config = dict(
    d_expert=64,
    routed_scale=5.66,
    norm_eps=1e-05,
    optimizer='muon_variant',
    max_steps=6249,
)
Below are experts of layer 3 (counted from 0) of a mixture-of-experts language model. Rows are named router (the router's row for the expert), down (a neuron's output weights, with its number) and show model dimensions 0-127. Each number is 128 + 32 x the weight over its row's rms, rounded and kept within 0 to 255. Numbers have three digits each.
Before each expert's rows: a language model's description of what the expert responds to. This comes from a sample of Wikipedia text that the model never trained on.

# expert 57
It responds to: First consonant or cluster of a split word after a space, such as r, st, sp, t, f, as in rally, struck, spineplots.
router:190189090129119138112116125160089111083139060086084108102109127147161141114061097128165129100105172178175076144130139089143138073140190161147149140142126118118167072157104133149188132150192117105173123144136135163114124134127121141132135153141111097108131136126079045115168147081071106169135129102136058171120131156150135136109166098103129154205172154070093174134113165126107085118180
down0:163103120123143171128101132126130106083097141046206139125118155082178176121136077123106152130073129172147150135141159077116113148128127087135152168168091133127078117144024112189140120138150131157154070100097150124149158156168082186146083118092146105170097140107138105149090125094157130125147159146167086132167065182122152160127110145075107146131120129063113088103186134167098099108148
down1:196121098109138136122137144176100140125120102133144157090115139163148181122117060085145129136103096201130160171124101142129140158119103117084140069130130074065149189166163130113104177093162131058152148103130179156083057103098144126065171116103128176131104137152050126157106085125204094160146148140081096129119114145115149139120090100165147141057121111111119136102063142100123101121101

# expert 33
It responds to: No single pattern: commas and in before years in dates, digits in year ranges, table separators, surname pieces, and nouns like king, governor.
router:102149118156101193138107091159110091123122126195088086178142143124134136087177093154099148113130134093159202165132140113136156175154141094182164190123139125093090120162104112121131142091105155146122150123177191105197167142186102086124127105085107144103098177150098140112134123094132061137166078168110158150136072147114118096147129162094144185116192105124149061129116158106117076080089
down0:120136095084045100139161134121135145150172070145085106126095081182133087103109141159103162081096067130165151116122127170118135147184111157101113115066107125158141100093188204137139184129093086171126138141133095132147128179135096106108097181114087118153149102160073112143088124166191176105169145116107073176119073093135149130109128181109134105146083138157139124096125196116161100120103
down1:151147103116187164136115172143083101087105175170133094168029157079117144158080107161152110093183157191127096186105127111120130149112146072138139108166153114128143178187090149114114105112108145058117144178094153119065091072154086082109106130158167153143131086118121150100115145129115137056163127097137136137090121157089124136144148148159116110170143123150179143155157132116120092080198

# expert 43
It responds to: Adjective-forming pieces inside words, such as it in paramilitary, ic in cyclic or biophilic, et in proprietary, and ial, ical, ational.
router:101083168129203120154150108047085128128160145159128168179107108119113055088168136124117144197142123099111130136164097170116163137055116108095081141141107117121206086107109149159107074100143142105106099130148116076133140123120085148074108103150141119157128178107114172128163078136157140071120073139125175145123158062162143165128079141147107115083122127194079132176141086140133110147155
down0:060185107137094122105154130126144145127180107116141103169100168142114156175149093142097067145090131033106169107088184094129136134134100132128142185148055118116126098166111142098144126144144095176156151139142161126150130182075143111065110099108088121089193159148186103116168148142143140128172128165166128160152051138111123164151129078159146076141176148144163126049147106140158115137145
down1:099165203092164139156123156118070137168184069153075097139087157144097152118087132154157106141125075077142149163140206159105153108099167111139107158118079110141173154112082126155099106148144171161114159185070131118104052130143090126168100131153085170152135133155109189212126103160126111134158102169116199123120140104127099160091152096165162126151120144175144111152139128156095123155129

# expert 62
It responds to: The last three digits of a four-digit year after a split first digit, such as 2|015, 1|936, 2|020, in elections and tables.
router:095115097156153197168113065151163069137144128176135111169151149117138080116165083105173086096159090076172189094135162137171174127116155080164140144129146160104153063137084169167092145102113194176119128086152106107131124130166124147110110117089141117096091143123120076171118133131156106097096108153103094183130154106135155103173105146138182146101108192165158127207103124095171124099131
down1:090145121166128137176094107196178104070130129105165145089065124187165144111128160079146124171107107125165086137183174169131152141150070168140085141085105186118126134132120144104177163136097186128069128148144101097148147112123100106108179097114168145117168112129158198079159147092103148192129154161133126147083145144049106126196170163128150116111149149141132127181097103169144145118138
down2:106164141144124090194097120051138110135103099119157156126166087149086142143137134168153111156101151182116055092183178110030143108116043167087103131111174085160097125121181131147091139136138094082115160154123118121124079109152095160089156069127124141146140087179115073058126160101118140124124122072149128181117092155154160114114146093104093145101103111149169158105131119151112101099116

# expert 47
It responds to: Consonant pieces in the middle of words and Latinate prefixes, such as ins-p-ired, wides-p-read, dep, exp, reg.
router:158132109066202131124097142099080086114143131119087221142116140132163143096076147163121122113099180150137034151140120091107173118113120171112211131179125082116162068131104099136199116113139113133156100160147137130124143125080102131116135124127173101173108120111168096106130134062159117089164117151134166120095171161198173129128190136145108099133160115086154144195130128116132101102131
down0:098111131145095111095102098196113106170165165147114178121091065111160120139124175114120144136199115168197061138125115150092094123160156124117115116108128123114114096160109146087114066142100121138099117126186139119124183084083155100125058109088102103150100197112155120166119161123137078105186054104104117125110131101170198156100145131125129100065165077151154071144115080104129127153102
down1:089122165167138148118180157094173102088160127113103180100127114133143040161208104153139093144095151151173156126118087114161089098128179082134126140156114124153119116146136109054105107168202138181201146165117097116104136150127169137094026147118110135153184105128136111178072165131165141136112144115137147148101103119130112141141074173150177138155118121110073127100120149150116096068125

# expert 49
It responds to: Quote marks, apostrophes, brackets, braces and equals signs, especially in LaTeX math ($X'$, \mathbb{), chemical formulas and quoted song titles.
router:078181109106142160148123133177098159108121125163103100152137097118104137119157108176113127168102091129116197156108119069129173172138112134178111179113170099085119138188062091142069178113061149163150136146168159111161140103173156103144142094089105139077081148161124172157135110077163086108151087129095128181128079150114127085218097144112135138173152148079119110166111124113122085102112
down0:148117080141105149160111092123129147128121090126119124087164151114103144172159132174180127115147106145116156184180161093100116129172111165144141133116094142103186180125170143090099211169144097126090099147148196103107151082154139157115111109077142122105060139133129171149101188185111091073139072100151139165145089151141127106151139124222078074130110153065103125146114110163106104175160
down1:148111111153122133129128158174068137132138081158127167138144071148089159151124107122169101171152207136076219089172114187142121168140113143138135115133130101170129052167191128106122131126141113096109108165124160079112071146112144151129112131129123119160154174130125211135101085097178134130133128115091142170135137136070101106103175084096117170148161190141180121060152153137066153128143

# expert 24
It responds to: Word pieces with h, like h, ah, sh, Ch, Th, Kh, inside foreign names, especially South Asian, Arabic and Irish, e.g. Sud-h-ir, Con-ch-obhair.
router:136134139182128106091098139118098059153142112134102125182164149122059077148112095181114154148085112120157175181090126110176147116058064156129131137154150191149060121142080147106173120126139125173095085107158127087157166093112115132145096109097138135174142169074080123145171132121132096157102159075084130183097077152104151084108084148129170122103151194181147094125108124143098113108141
down0:155156162087102110144105145133117103128146056166124163163125229174124132154142081179177096138142057205097156147083179122105161151163074185129155154110095129095153096066144084120116113133132118143171131136133142184141083105158170175116103114122097110174071095091142091149188171110088141146156120089066117169121126094137160131145144138148099169133152131136117142129127117138109072089121
down1:118073149131154163172191137162135188109129173148144120082157167087214120133166179060144123135155138150109151110128149180091122137122096105115186125091144070142108101085084148078099073152064108169077084140134131130117147098120101138118137118157142109143144168159124140129132136148143110102149109180126114120138078188201121161124174131126212119118114096101136085124211132114146097168119

# expert 16
It responds to: Broad default: sentence-final periods before new sentences or paragraphs, table pipes, digits, common words like is, with, connected.
router:102149118158101192137106090159111091126122123197089087176143142123134136087180091155100147114126132093160201165131144112135156176153141091182162189122138125093089119163107110122131142090107152146122150126177191106197168140187103086124127107084108142098099177149099141114132122092132068136168077167109160148137071146115118094146129164095144184117191106124149062129114159104114077079089
down0:189117140089082156133094165136107149107130166199097126100094127106092118104107128139126207129107100154139163125094152028090086142105106081121175155137054109122129060085100107149124157118111115129141080118119127122136147147149155110177174165080163114115162100152102089144132171140169113183158103105111107158179052073121115174089153103050104139154118149122148149102157164113142158128114
down1:125123126100145182182117082171124120202200148083099140123148081150104117136159132149094138175140178131118102108139126135108088112144163133159158154167087160120072124082111091127129139145085187085108091108148153209126132139107150112130100141089143142090077163149177119079146184116168122149104150080167126120183142106090127054188112123105173140108089110141114219147174142108097152129132

# expert 55
It responds to: Nouns in sports results and infobox fields, such as place, medal, victory, runs, career, tournament, often before a colon or table pipe.
router:123114165131087108081169094145091089118153176121089143128118090131164109163187108117118091082095130081164100183078172120090149127124115137147118140146108122119136137146145086221120108108099128076068154097142170146139082090186100143088199116085126150149101151154090150139140105179085132163167090135084107139183109112071165094156120140149183126194096087093155138109153130192142106107126
down0:100118115130175157067063098163107139154078153116217126128108124123123139100184166163118195113116108080105093091108104130156120148120146109146122130105135117147084115082081102156125198162109118068143081145072121094141122125069177191112136173167125115117096169160093056154142190158097136109158112117144111102139163136110157116178114155148113165093126125182148091063109086157098126096115
down1:129161134139098064114096158059144099157100139103134083026123176135150098130101128183091149147120183152129100164144096154164109149154162112137116174136109129124138103076108136133148083077121130118101181122182135155127122185120187077160131150171140107068105065077103161103113145112109120100167135152109113093112138164096155136127160168171132166147098108137042168068147154103095125176113

# expert 9
It responds to: Word-final pieces inside names, mostly on, son, ton, al, an, as in Fallon, Swindon, Carlton, and short first names like Ann, Don.
router:096133190111103096147076128148136079148106130169091064150107104152132064177155091111108098136160140099103170137074187163145123140061113090116111111158131174108136098086100152082181099148113167167072134101153156125178120133165111145075140081146183079106123174136098186105166099119082120135081166174155168165132107124136166137159123152128101138147144098131090099101105150121109166154210
down0:123167122099162087109187052143147116120103149097118136148103115183108097135114149117134138147149064149150120159158138140163124155083143109189142122102152100091132142098157140069127144116141142117091066159183097118136145084158092120141163112129163103144120142124090095018133149123150120087103118087117091211095109142152083161122126134145085117195110072173091201123160185141123079111172
down1:127169154081107114142197093084150136067154159132129152155088127125071173159142150156127141102119110114137175172102135124146107159096120162133139152072124129092109130153075151142098187082129078122038186130109148066136107052143119169095100099166142153120148116130160165075108175140134142101129147148198169132154069132190134103177075139130113107122120174116143117068147082149126087119132

# expert 0
It responds to: Single capital letters or first pieces opening proper names, often after line breaks or table pipes, such as P(ablo), C(ata), Ch(ong).
router:122109123173136161152104133106115191177104129097175118130089171143075177091084141075141171126153119180143156155103087168161113122127115161159141099139070138112139149149090097191089134142160171138091076093113086105112171093150087139142113118129120047123177091123106078122165130093124150139097142086087113175131119117143145065150066163089071156084080143097125180173179130137129152091108
down0:197096123139114099111134112121168114171098140143132118118108093199101136129068139202163152126111168127095120141159140105132120113090164092124133167111209160136071180077151135096124122099136213111101100070106103141070063121094109148123127099153168164138145086100150135133121062088166137127112124086134111079165159175131135125167098134122148175163099175133161128037149155104111138102146
down1:153167139154111130140088154081100101150147119114129164122143165124135126136123177097132137144117135160125186143213123080070109158152086172076104074135178128128132100112159107088082135105186116070122192189162134061159194143113193117095113127132079096133177129088169162077095132124128077105153151113155156115115101136166148101095114123135058121121109160090137121065104104149079172139130

# expert 44
It responds to: Parts of titles and brand, event or team names, such as U-19, Billboard 200, WinStar World, Miss Thailand, Google Play.
router:097186076183091086135101121122079102119157136160158116156175163098093099153107179125151095095087122089113159145115159101172160093142142152079140145109169139114113167109088181130129144153114153162091145196104138131131136100148135106110187111079081202165094180075080113179111167128116151115168098095108154144112060161128101041149080163129161128126163114075128137126143109172103120114103
down0:098121126132124124147178184114166113124119153112141178141127126131179067151148165103074079096152079110134093074083096093131196099164079158098200112124153121122152125162062158146116128078139127210126147079126110115130116139136084106079171107101112107173165165049150086100059159082104117136103117116122168121125130157103136128112066131182121120139179121091108103126127090129184152102130
down1:103131103186143165140199097126148086089124105138094171134137160110124149105127110107090118095104095104102168152137087094170134107092134147129156089155116099105153133162181112110155158154112171199111177172177194100069171095170126097103142110107096204073119100190095114111136081116084113115185133119170087140088123097099181128146188129157158110154122134163102171091150098108100077133131

# expert 15
It responds to: Word pieces after an initial C or c, such as ort, ap, il, Col, Cor, Cal, as in urocortin, Cecil, captain, escaped.
router:111111136137169160081088066139139091071149141125104128166138090158126111127111130166136129086077169131182139189072153117115166089117113119157130130178158158138164078155078162130160086086098085106095089141185127121170148086106111114095119126148163103163143173122112111131183096074132081156113092165092109133093179191154183095176176165143124121092126172182135113200098105140121115093114
down0:066051143140083149128108146164158111148164142154099174151137121131120154077166165124103169154109091161123097157126090147112153158128134164195113058150100101199113140157116104086160155099082190067143137130132142111171106111101118157133157130131114113139129197087110111109124180110170096084151134099151145103092142162091128164099117136236087082070158104096138096133146134154154158098105
down1:160119095130152113084116157113133179117093129173061118161160117152122173089136078107160121145107184143189084153147060118105111108145091124148148141134144142109103094119201118143188150110205121111093106119154110112118157086100110101209149122166149123111199117119112043104170135096132091126140133129104134160159150160174155149100125116100075115090068154206131125125176181098135099131100

# expert 59
It responds to: Year-preceding commas in dates, first names in lists, numbers in table cells and assorted nouns, such as May 14, 1938, Charles, 8:05.
router:104148118160102191138108092160109094125121123195084086176143142124133137087179095156100146116127131095160204165129142111134157175152144094180162189124141123090091120163109109120134143089106153144121149125177183105197167141189103086125124105084112143102098178150098140111132121092134058137167076169108158148136071147113117093144130164094146183118192103125151061129116157106117078079090
down0:060150157110111128184095156153127199103163108106170168096129156130095138177095090166125123033126095143088124136170124106127136166137084122165144106130105080089084172150205143092063114134085108162102158161165194094109130125134123177096168155122151191150143113112072102134126150154130161146138172173119083109113127134128115126123173098155143136116124146078119119126140168074068145168082
down1:120119101216136075122092188092181123160173117082099067156086111189163090133130179106131150075135122100122086133130110137073131162154131162125150169115118157187150123121102068171144121096137138085120148119091126072126137137137132140116154165164157166171172125124155102099164161131181156110120174140135157131111077111135090105076134153188102113103137127105131171077180220115118157136163

# expert 56
It responds to: Inner syllables and endings of South Asian, Slavic and other foreign names, such as Maharashtra, Ilaiyaraaja, -kov, -ić, -ington.
router:112122138162185124077189160110119108180152176141131182186152110116081091132181186190110144124102105105105174143170122154144152122083087096124104130135105157141094144130103146108142081136087129159097152153092090098135172123147077162129160097095049132160140131078140183170160103160167176108070120113135140117064082126114095103110054121115133136118123098198169107107134090171133156115109
down0:098124174149134148147114084095155118130130068101132124142106039162155159107123109119149147153080156124136156127111132062116145108140073124084108142105140108112047112075106130118106133118116120125110100180131096191146156102168120125096185139114108133100114087141191158131133103062138124161086069171124167101112146137144118065117106149107101081231115154132153149046118120119088153150058
down1:171105151172136188135128175162173148119106044103160167163113156108166144120158151119162127074123084180106206077147132158118127134095124079135094214138094128155078079177105157162171174146101095165109094140075108138165128136159131145133119186133108121133109107115142141175133083125165113110145153132120099126104111194112129132107081048117166135080083132111120112158116182132074112123110

# expert 23
It responds to: Country and position codes, party names and numbers in table cells, plus periods, brackets and paragraph breaks, such as USA, MF, Labour.
router:119174152171122183146140128128084086139120127176163096124127143145099116104141112123124121139124088092124204152193149145158131115146110101131176154177109220137110123142077096182093130141104110132110132171129140118152200155140066100145154110093126107088123174166094119178154122160143084130157099111085171150086071130091125087204120192135148151155150136098149111155096135159170070063085
down0:155133120165145176115140112090158113150125148098123103176119146150168108172113157116095120132160074111161255153116135131163138203125145104135127120134055140097144156091116123118149133123146085154131112117132105112156143139125158033194125154129096064104143073185138123130123101050164110152100134157109127131140147107110121087157149136120120066124161132115105121167074132163115138115157
down1:180110161123111159092092085141177162105148113106150134109067170104131148063101148148151182121161236126160142115129129138135088072125157129124171140128112118114110125132169140101130165146197079126161142093132112121176174117068168087157120119135194101110098077088161137126097165123147083206106109124150105137212122136143107171097121141113152094174134136136120154056131147101145177127104

# expert 8
It responds to: Prepositions starting location, time or relation phrases, such as in, in the, on, at, into, between, through, often after located or held.
router:172112109132135156120185158099092184101080145147097145096114157118182158099145105117169150084139124132129135108122119136188077098105186078153142087142102130146095161184175110099090169188160134100188064153148126169128097175108092164168138134169089146128093159144123142212156164164089132129119141143114137064119160119157117175126117095100160116096083080107086122199096127142117137173162
down0:104114165155140178093131155164119115109063142112085134151127121151177109060123175074176124114129095090090174129169163114150126160138121088148135107128107106187124146169130137191171081093099163071112096193112172137142102166137116158181173131117136106110076045130124158112129069145103154147124145129115077076086153145147124130079134114139149151135141120196107104118108074135082193172093
down1:140143150147087179046130105096091090130078127138158144190155149147091136136098138119179118170132102100110192108140124096120119120150218139113142137133158042121109164101104149154112112113071166155131086122140176179041115161158114098156132165133107065128124073116155152124153117173088133133124113187085127070074150177144137137091100109092144079127125153147091139100090156146128115157096

# expert 40
It responds to: Word-final suffixes such as s, ers, es, ist, ians, ics, as in Buddhist, violinist, pianos, Breakers, Bryans.
router:111158110112098096102141139135117116121177132153105112095100152100044092198115129142122105079102116102149119147106167186062190137079088103165112105135161091168138198148124110159127069116071059101056195167163157145130094153129088132100133098112088178163137134099115154125130152185108098158134126143089125092204125124079162128104134153097114129123136132117180096129145132150118095073101
down0:146123091147173103099111106115111146143177148118173089133152090105071051110086110177142140154140173118101128128140089101155131080085163165162140087176081046148061138090153159109165112128138124095159131090086109141108123067172124125166106131108109154097142112136157095109110179187133093092147118085086150095122141145063136062080166120138165114137212110111097166107128115096146138138171
down1:092170085028097139109116109117146097141147089111099125123116042146118135098142144181152077143141093118127100107118115096099086135175131154135117168162203115072144101157120162078116125146139109173073049114163120151146176112072118078117154148147104108157140148102108133109182099152118097131117080114112147138173175086153138151110090109098204126132124111145166080129099183145189113097153

# expert 30
It responds to: Wiki heading markup == and ===, heading words like career, History, Personal life, and table divider rows |---|---|.
router:124154135180107134074144124158091066075178145110128094149165105117108120135186090126125137122133166084164025174094173175176160121069139119150150169106157155183125114133104076178093152135100101056122129124118153162179159109174080125106114113093118124103125129097112188132107148068122096115147086144084157145175157197133108141143158148116137141170137129076148104148105108163169099111142
down1:118095143060141195123108132101095153129087109110186109148140112090090120131123086171138147160083079125107081141124174143154189106132078100155184147083168122123175152112162161110096108123088185072121128137171111189093169066140189159164148124168084143132144122128118123106137119099074137137086117122139165165067098073102188170120125111077134141166143153076149161124165163132101106106095
down2:097091105172161132133139169089116145106163110117143092097169121179113082134089099161095137120158102076137185083146155088126137184178117180158144105065069120136126127167056176132114111116123143157094079195123188112095093110123129141142100146142138075138135107126175080124157114100131180104176154088091106067101094105095114135168118129093168153105104203117145164097159105153192122117151

# expert 28
It responds to: Pipes, periods, commas and semicolons between numbers in stats tables and lists, and the N in IUCN 3.1 conservation status lines.
router:067173128136096147157144110161065174149131140161108093138167081098099121105202089109149171132085120105107133167069114112120154101142088107186163135130100224151102157190095085115100158137106136106116149096168187130153189049157106132126101122094104104081086149138133154118116151114126097157147105128104154131159084131114133096144163158059173167103165103086138113119088114117140089077130
down1:129105166182152112137126117117097153132093148069107037093138163109148178090106171132096174180171108118083094153096164160154073119089127140128149167114095128099173128126107088086165093160155129114187073145159110151095156124157083178089125147100079117165152128113118145140148121126075174074116085099122151111080104126183123117130150172120100175116149193201115102135170095111130169147089
down2:119111131137141162183135098175088116123142149114127104123112125125157154097181132071159080201095113168149064115103086150135110044078183131148131120108093136163140133128078138143122108117135182166144067104133168165094151110169174112097064145106112131119142186175033115158113109108090103105115086130144149110096180139151056093121095139097125128132146122110173156195132149106168171131148

# expert 21
It responds to: Field names and headers in infoboxes and lists, such as Past members, Last appearance, Personal information, Genre, Country, Years active.
router:170124177184119106086133107153095113142147191123109130119111155141099091151116151127116145103128162073168049185063159175089153147109136124171119157117120102106143169141138086186108070122107103129064152118117165134141090110164110163105133123082126139155124132133072168141089139156065112173178097129125154142213101154037155135158120134162132133177115128094177110154135115184150084098123
down1:147177104149159143099182134097126119236127094147131116122123177102123073182159117160084099143080092164117103166141207150190139088127144073164150108104049126129153196118164137158124083147126133120143098121096123068120117107112126121172113117127078145109137131122115161154069132133120147174134169128116115159174125151106171140099165181166157138132048088137153158136148108150135189113164
down2:178146095103054173130084217117122104124111183061141088107129138134174135126153129146158091119137173166149054129103158140075096081074120123141167092119161177158132103134152114177152085130174127077163110147060109137155158074083111134107133140156154058123158099145108107083112132158101123136143088113141153127126154108155211163109129092111101121138156171123127100113083158111124105097078

# expert 41
It responds to: Word-initial fragments like t, v, qu, gu, leg that begin a longer common word, as in qu-arterback, t-ender, f-ighter.
router:090104109097174124085119102098120067096176094143156083131128170121201155095055119139158117092142169139139052122121149114169127094171127135134191162144142098098142067100103111143217096126123123126173075102124137196136157153108110146145147109168110080113141124112109058087182188092151119118116131117137107139138142103185136080118198096140134123103172092179138127118153135157151109147160
down0:073074079112139115120106165096151146140098078155141145127089156170126198188089076139131107123141130145080136120124103104150174144125132103119160152155113105150099151216122138149113142053158100153148128124189104142175119145133097084117135109063138155153090165194122141147088201170117149138134142164122105189075169156140090158168116135079096136162094089078112164110107122092161174149113
down1:170114075145185123122160162144083146143174169132112120155112141139091181136098101190216197194134060156095104147165110176090141127152098114124124118104092096110072088110120160090152167143126126100128102106099124160104156158153171155086141104110161147131181118151160190159146140133127165143104157134120144169136172083127155100080130118212125115149155130117125078138089142146163117188184

# expert 34
It responds to: Colons, spaces and first year digits after infobox labels such as Born:, Died:, Built:, NRHP reference No.:, (born, and coordinate °N.
router:131141070215096151132121091146139157118103169121122107110128143153100102126189107092140172101138124086128074115082150106128136092113159098153160171097111212148113157153105069186113144166090135131119178140098158112106141051143112159107087128074084160122097127141134070154068122154093110179109098111085188120185114166124140159172082154098144144158132125102176103152074125110163112159093
down1:104160103159104081177154128112105106112119121123109163129132099087101126076172116132084063137067069111227138120119121138135106131165115127157086144101181097168150119079144199147156107101120153102164180163139100123125154105116126102100114141197092110121197087128186135097171104112140065137128055129117052137103143117159052140110138135087101104135088116099124156118169142145086133135114
down2:070151161093164114120095117187110092150129088136144063118144133114154148094102095120142093134126128078108137098113079131151110124159169134084129143112143162208064092112101055191154196132145128202179166144151122124139151153060106124095111086112129132116103123111124107147080144173092126133117057137108166088181142082187071121164146167126157135141127129126091078133163097123103119162083

# expert 53
It responds to: Articles and preposition-plus-article tokens in running prose, such as the, of the, by the, as a, often starting a clause.
router:121124120142116174134187167164105218117098147161150130080110164108187143130153100072131111181102137161148121136115079163183083098115115115122174105142144093177165148192098150148084100154178144130204130164149084136084073160098110152161140123138130135134108098140144174136146116175101145137125141118157129072152152078089097151117139066098216139195147117091077134150114144121123121153103
down0:166080105130162177152198125126130156119090158131169154096095104096127090106186092107072116124160150108161167184144122091171134119190114090142100189125108131147159089151172156169098102059191123131126062124171188097096088190121140129102136144192170134054105130071101175137132085102176129119156186153115095152130103127131105151130163164141137126134091121129116128092138160109135118105129
down1:113094083101227115126165193062134157151109105136080145180122105121137080085151174168125104144144158179087068094142166139117168079135117116095148148153116117182102088102143145101130083118133064109180149101126136076152139126157104141119139156127097138177133165106127114110139132099112166133107172104098140156103170102104119119088129109135198120154147051184157193104088116119173101161167

# expert 2
It responds to: Commas between items in lists of names and places, often merged with the next word's first letters, such as Killeen, L or Journal, B.
router:144147090177063167140106139191153146107118116156114086108138137085113130137191182128171145100083113138130149112139120125163080097164111115104159071114101162129054154161109144151111168176144144134106137208106137156040183093148163129092165155136070148114120128119150140135166096120082112096131117111146132171120067167096104166122190134111152158129172169075128082144077118112098113132063
down0:147140155166162129142075124143185069183135100134098137115153142153033111136057149117094133151098126141145167140111127145098132155088166176148134102120162093155076163141136145153155150153168182094102134105135125086168136148149049116139099155098153089146109102147091158075137163090154181172037077149140103176146151095117132109123158054097152125085106114136138128109110142109176112073152
down1:073146138135129137123094120120153212090160102110186088112105146129107144175163062104174094128095133180151132116141163102113116166187127127171080200153106121085177181144168121147154150146133135121127206141126106142158134126154134137166099158111132177107124145177146158094162166125196126085130096095140137082159072077104097149169108121159099101167079148113117147084083074138142134135063

# expert 3
It responds to: The = that opens a new Wikipedia article and blank lines after titles, plus place and affiliation prepositions like at, in, near, of.
router:155128091147108116060143121173121177085096105155104156090096158088154181107121150083108181107129106134135138133097130151147085086111162087165103161134130153169118192170186078133073159124142146082165119113080153149129136112168094142139138144107078192140121152177145139162134131163134123181120129085068110140172142158164159180155065140064154168111098112058167103148111081113138169167141
down0:122116118098163081163046174133126131121103142139110103155176169144118122098109115151134125102129156145091081132061100118103101113144104116133155129056154192064147166108135185175131134093121147151158171127164137092153101131085113053152120081119133135123103141154109085131150103157124123099118222064095144172128138111087105077110119150117071112123214167182137118114192109160128092116126
down1:082160144111105107126185113173184162107122157185084109153169073129131124133161088066123133139145129132144114103157088131192174199111089183150121135152120068161168122127118158078094085119079153142137094132196096164123162109144099147142117137113141196113085110133153134154179124127105104083133169176098103198128124141051111081134127149154125117109176157083105130167072132131082116098123

# expert 17
It responds to: Middle or final pieces of surnames and place names, and common surname tokens, such as McL-enn-an, Bu-ick, Brown.
router:064101134160088131100183116170138120099098140146118079088148064091134091178130126135121148082148167181129117112092150145101172109135078132106117131081145205160107101131123142164170070123093073102083136140085122178125172081127130134102127128099107079168130181034139169192157150162094118093064149135136114146173115145129185139142146185086118138133096122145156150158141152135144128094089
down0:130133062150167142149144092166140140136170124027146130158144127088088093109150148104108103187057145091169146132104104098155127131147109117153100083133139143149116137140076124109036112152169162131105108105122094141138131170150155096096110134140084126055158129123164087131154117154151133071062107112151133086122078175113121095165201107176111099163143135089180073132083141162132143109078
down1:177170205103143112091133141079071129126123098111161111087100120078162182121087059102143144114192175076146155151077112123095082103163154089106122161108119101103080136063167117144137126132143133157145075090143114145156095147109110111160146113150147115063140136203159127115106124113185142161076117159096109120161126170184103156123137116092128135129119111198065082120101123084080101140148

# expert 18
It responds to: Quantity and ordering words after "the" or sentence starts, such as one, same, next, first, each, every, below.
router:160119098124085174172116072103156105065104141099166152132128169142193169092166130099078143168156099100174165132187109049200102155131142105176127109125118103087111084133157145084152161142125162084156109116152120089121109149191148111073127109137124153082171088184124162137095115116157105140078098120155154136120080092086137152133112112116139139120096102080114142194056139124096124087159
down0:136133090174149150129106109140127067156081100081130123144135075080170117084205171141169132152173135101138172105128154123087163146108129100129104106113153140131100162115081163153162142118154194104114151160084130108116127154106120163135141183118121143140059121138156049101112202120107145142149080109091247152163109141167169092119086115098154154135152154134115129130113190144112104194127
down1:131104133173078063126130156081159142154156152125108078105155195109173115118158109092171127126166126086103088109077169149147103134162164152140158093131140151099156105156155109177108094142171101104120158132090114117128107122037102127182107100136105093127083057141162111127106106142127181142185148140120139138098144129136148175102096140157122090119111128203111184158170191180189078116079

# expert 60
It responds to: Verb roots and prefixes beginning words, before endings like -ing, -ed, -ation, e.g. rec-reat-ing, re-press-ive, invas-ion, develop, trans.
router:118107125187150123165093109086110115096149151137067159189137091087128138130118126161155195127167153113152078186063102126131151104100168076159123139154106172129203068104100148150110108178119085136155109148154119150166110112119151106110174086109151091158085143090125146130198085060117115100115090087138109127112177114152168123184101142103120131149137149191138146147119091126187065089166
down0:117167139136173126098106084140092112100078107126175190108155127082183124140094068086150108176109124177156149141139138103136139089093201097168131084152129148105160140135125146088133081081080130151064159059117112099173036101172126191169145196099093136116144114083173093141091161078115161106116088105122130135089145144161157119114089088122103170119123123100114150153128144130123151154157
down1:076131127144075150134130163102145118126104147122144135199125196130124111147091154107155146144098151171157087127114123109081082062129133095083178179066119149098106139119120097108105228141186199157160174123096110146074133133147062117146122158170129149160106147130122098126083179146119187161159169077131138099148134069151077114131145174128166108084110083140121148100163172162138124118125

# expert 42
It responds to: Middle and ending pieces of learned nouns and adjectives, such as ism, ion, ology, ization, ct in Antar-ct-ic, plus nouns like period, death.
router:079122130078149103112171128173102083119143196095133159181155111162128079130172094201153116169068162086136109122208151126173147121080128135127118114143139095176041115118108122159143135140108073107182135189144135113146126172194090151055120118136145090164142156125132168177148124107128140063150112152168156137111121112152134182139152126119164159131153077151164106122101086143150157164133
down0:190052060089095136159119139092116102125160097162108136070153136145062105088137131165110085188114138156146104186140124104091115156111124187124100187158128105147107150100136118172138135144149153078111179146106092121136133132204129097139149141060143099158079114115115130117060117122105076177153107159098162125105111116162097116120119087087135109099134200098118178116146097120213152107131
down1:084140147168188170173111070082148166085158137103142088139136114122134109118130137122146074160133169092074161146104121156103120129085108145177110088144128132148102128132100127105133177086120127137101135111128120189139191169095130140089142097134162125092205135130154122194130116120120153134153131158141137147193089198117109058187126174209068102114126135054152101116143095119187123100086

# expert 50
It responds to: Short interior pieces of common Latin-derived English words, such as disp-at-ched, compre-hen-sive, sub-spec-ies, defin-it-ely.
router:067095163101198151138155143098083090088153110119092158154120061147169113122081156161125148147113221126134037147110092145176179129079138138134166158175147107123122060149135132155163092133097121103169162119145118147149117126124123142120134119159146083133111136115105068115184132114137108086124109093162160154132187101187178148159072125153067078094134088185120148115132086126118104121149
down0:099134132101101164153080122095109095112171129064136135138149129105141167134197068185156095103142132200123140151115110072156118141140100125112132172155109104079135189085095165137161128064149071149172142122131115223132145148102119110097161162132151182098111107124170090095097141071127133090149142103175195161129126179112111110185106134140085105091152177116102134130150152139065086117156
down1:155166141098152140134186202066089123104142097166163086120168161186084130148123119149135189150184105137146117140110102130119092152072032054143156120110169190075163132126065101155114116139081147205140142125155135093157077173113137122093119096161090135155180134138118121132094130066134113112157150118156103132104153106153089115147163128144098137139165130157086135156077139127114110075121

# expert 54
It responds to: Scattered pieces: digits after decimal points in percentages and temperatures, capital letters inside acronyms and codes, possessives, and words like His, royal, personal.
router:103149117158103192138109091159109094127121126195086087177143142125135136089180093154100145115126130094159202164131141111135156176153143093183161189123139123093091120165106112121133143090105156144123150123177188105195167142187102083124128103084108141103099177148099139113134124093136058136166079170109159150138069145115116093145128163096145186116195106123150064127117158104117078079088
down0:075194121130141153167118108150094141173184161166112176080090135153150187216170072097102124114130121085103086110150153150098099133076087133124161149132152122099085112133123092135125134131083117164145065129130123195124112172150196139134144106139097105131114158138107112087054130168154183159095158122138112140198158198117109093128101186129146116151132153094118128118112135127186147103072
down1:146088170185129160124142112174145205088130181177139149076167116120145172132114107151173147117089181148112141148171123090149170106156123126084136097101111165045081126060121091182127147145141123139138123115202123104137173106151181084190082153129065118141164115126150141097102123174166101133159134137105140095103148165114126082137114165093143127137115116187096106098063154158075157137117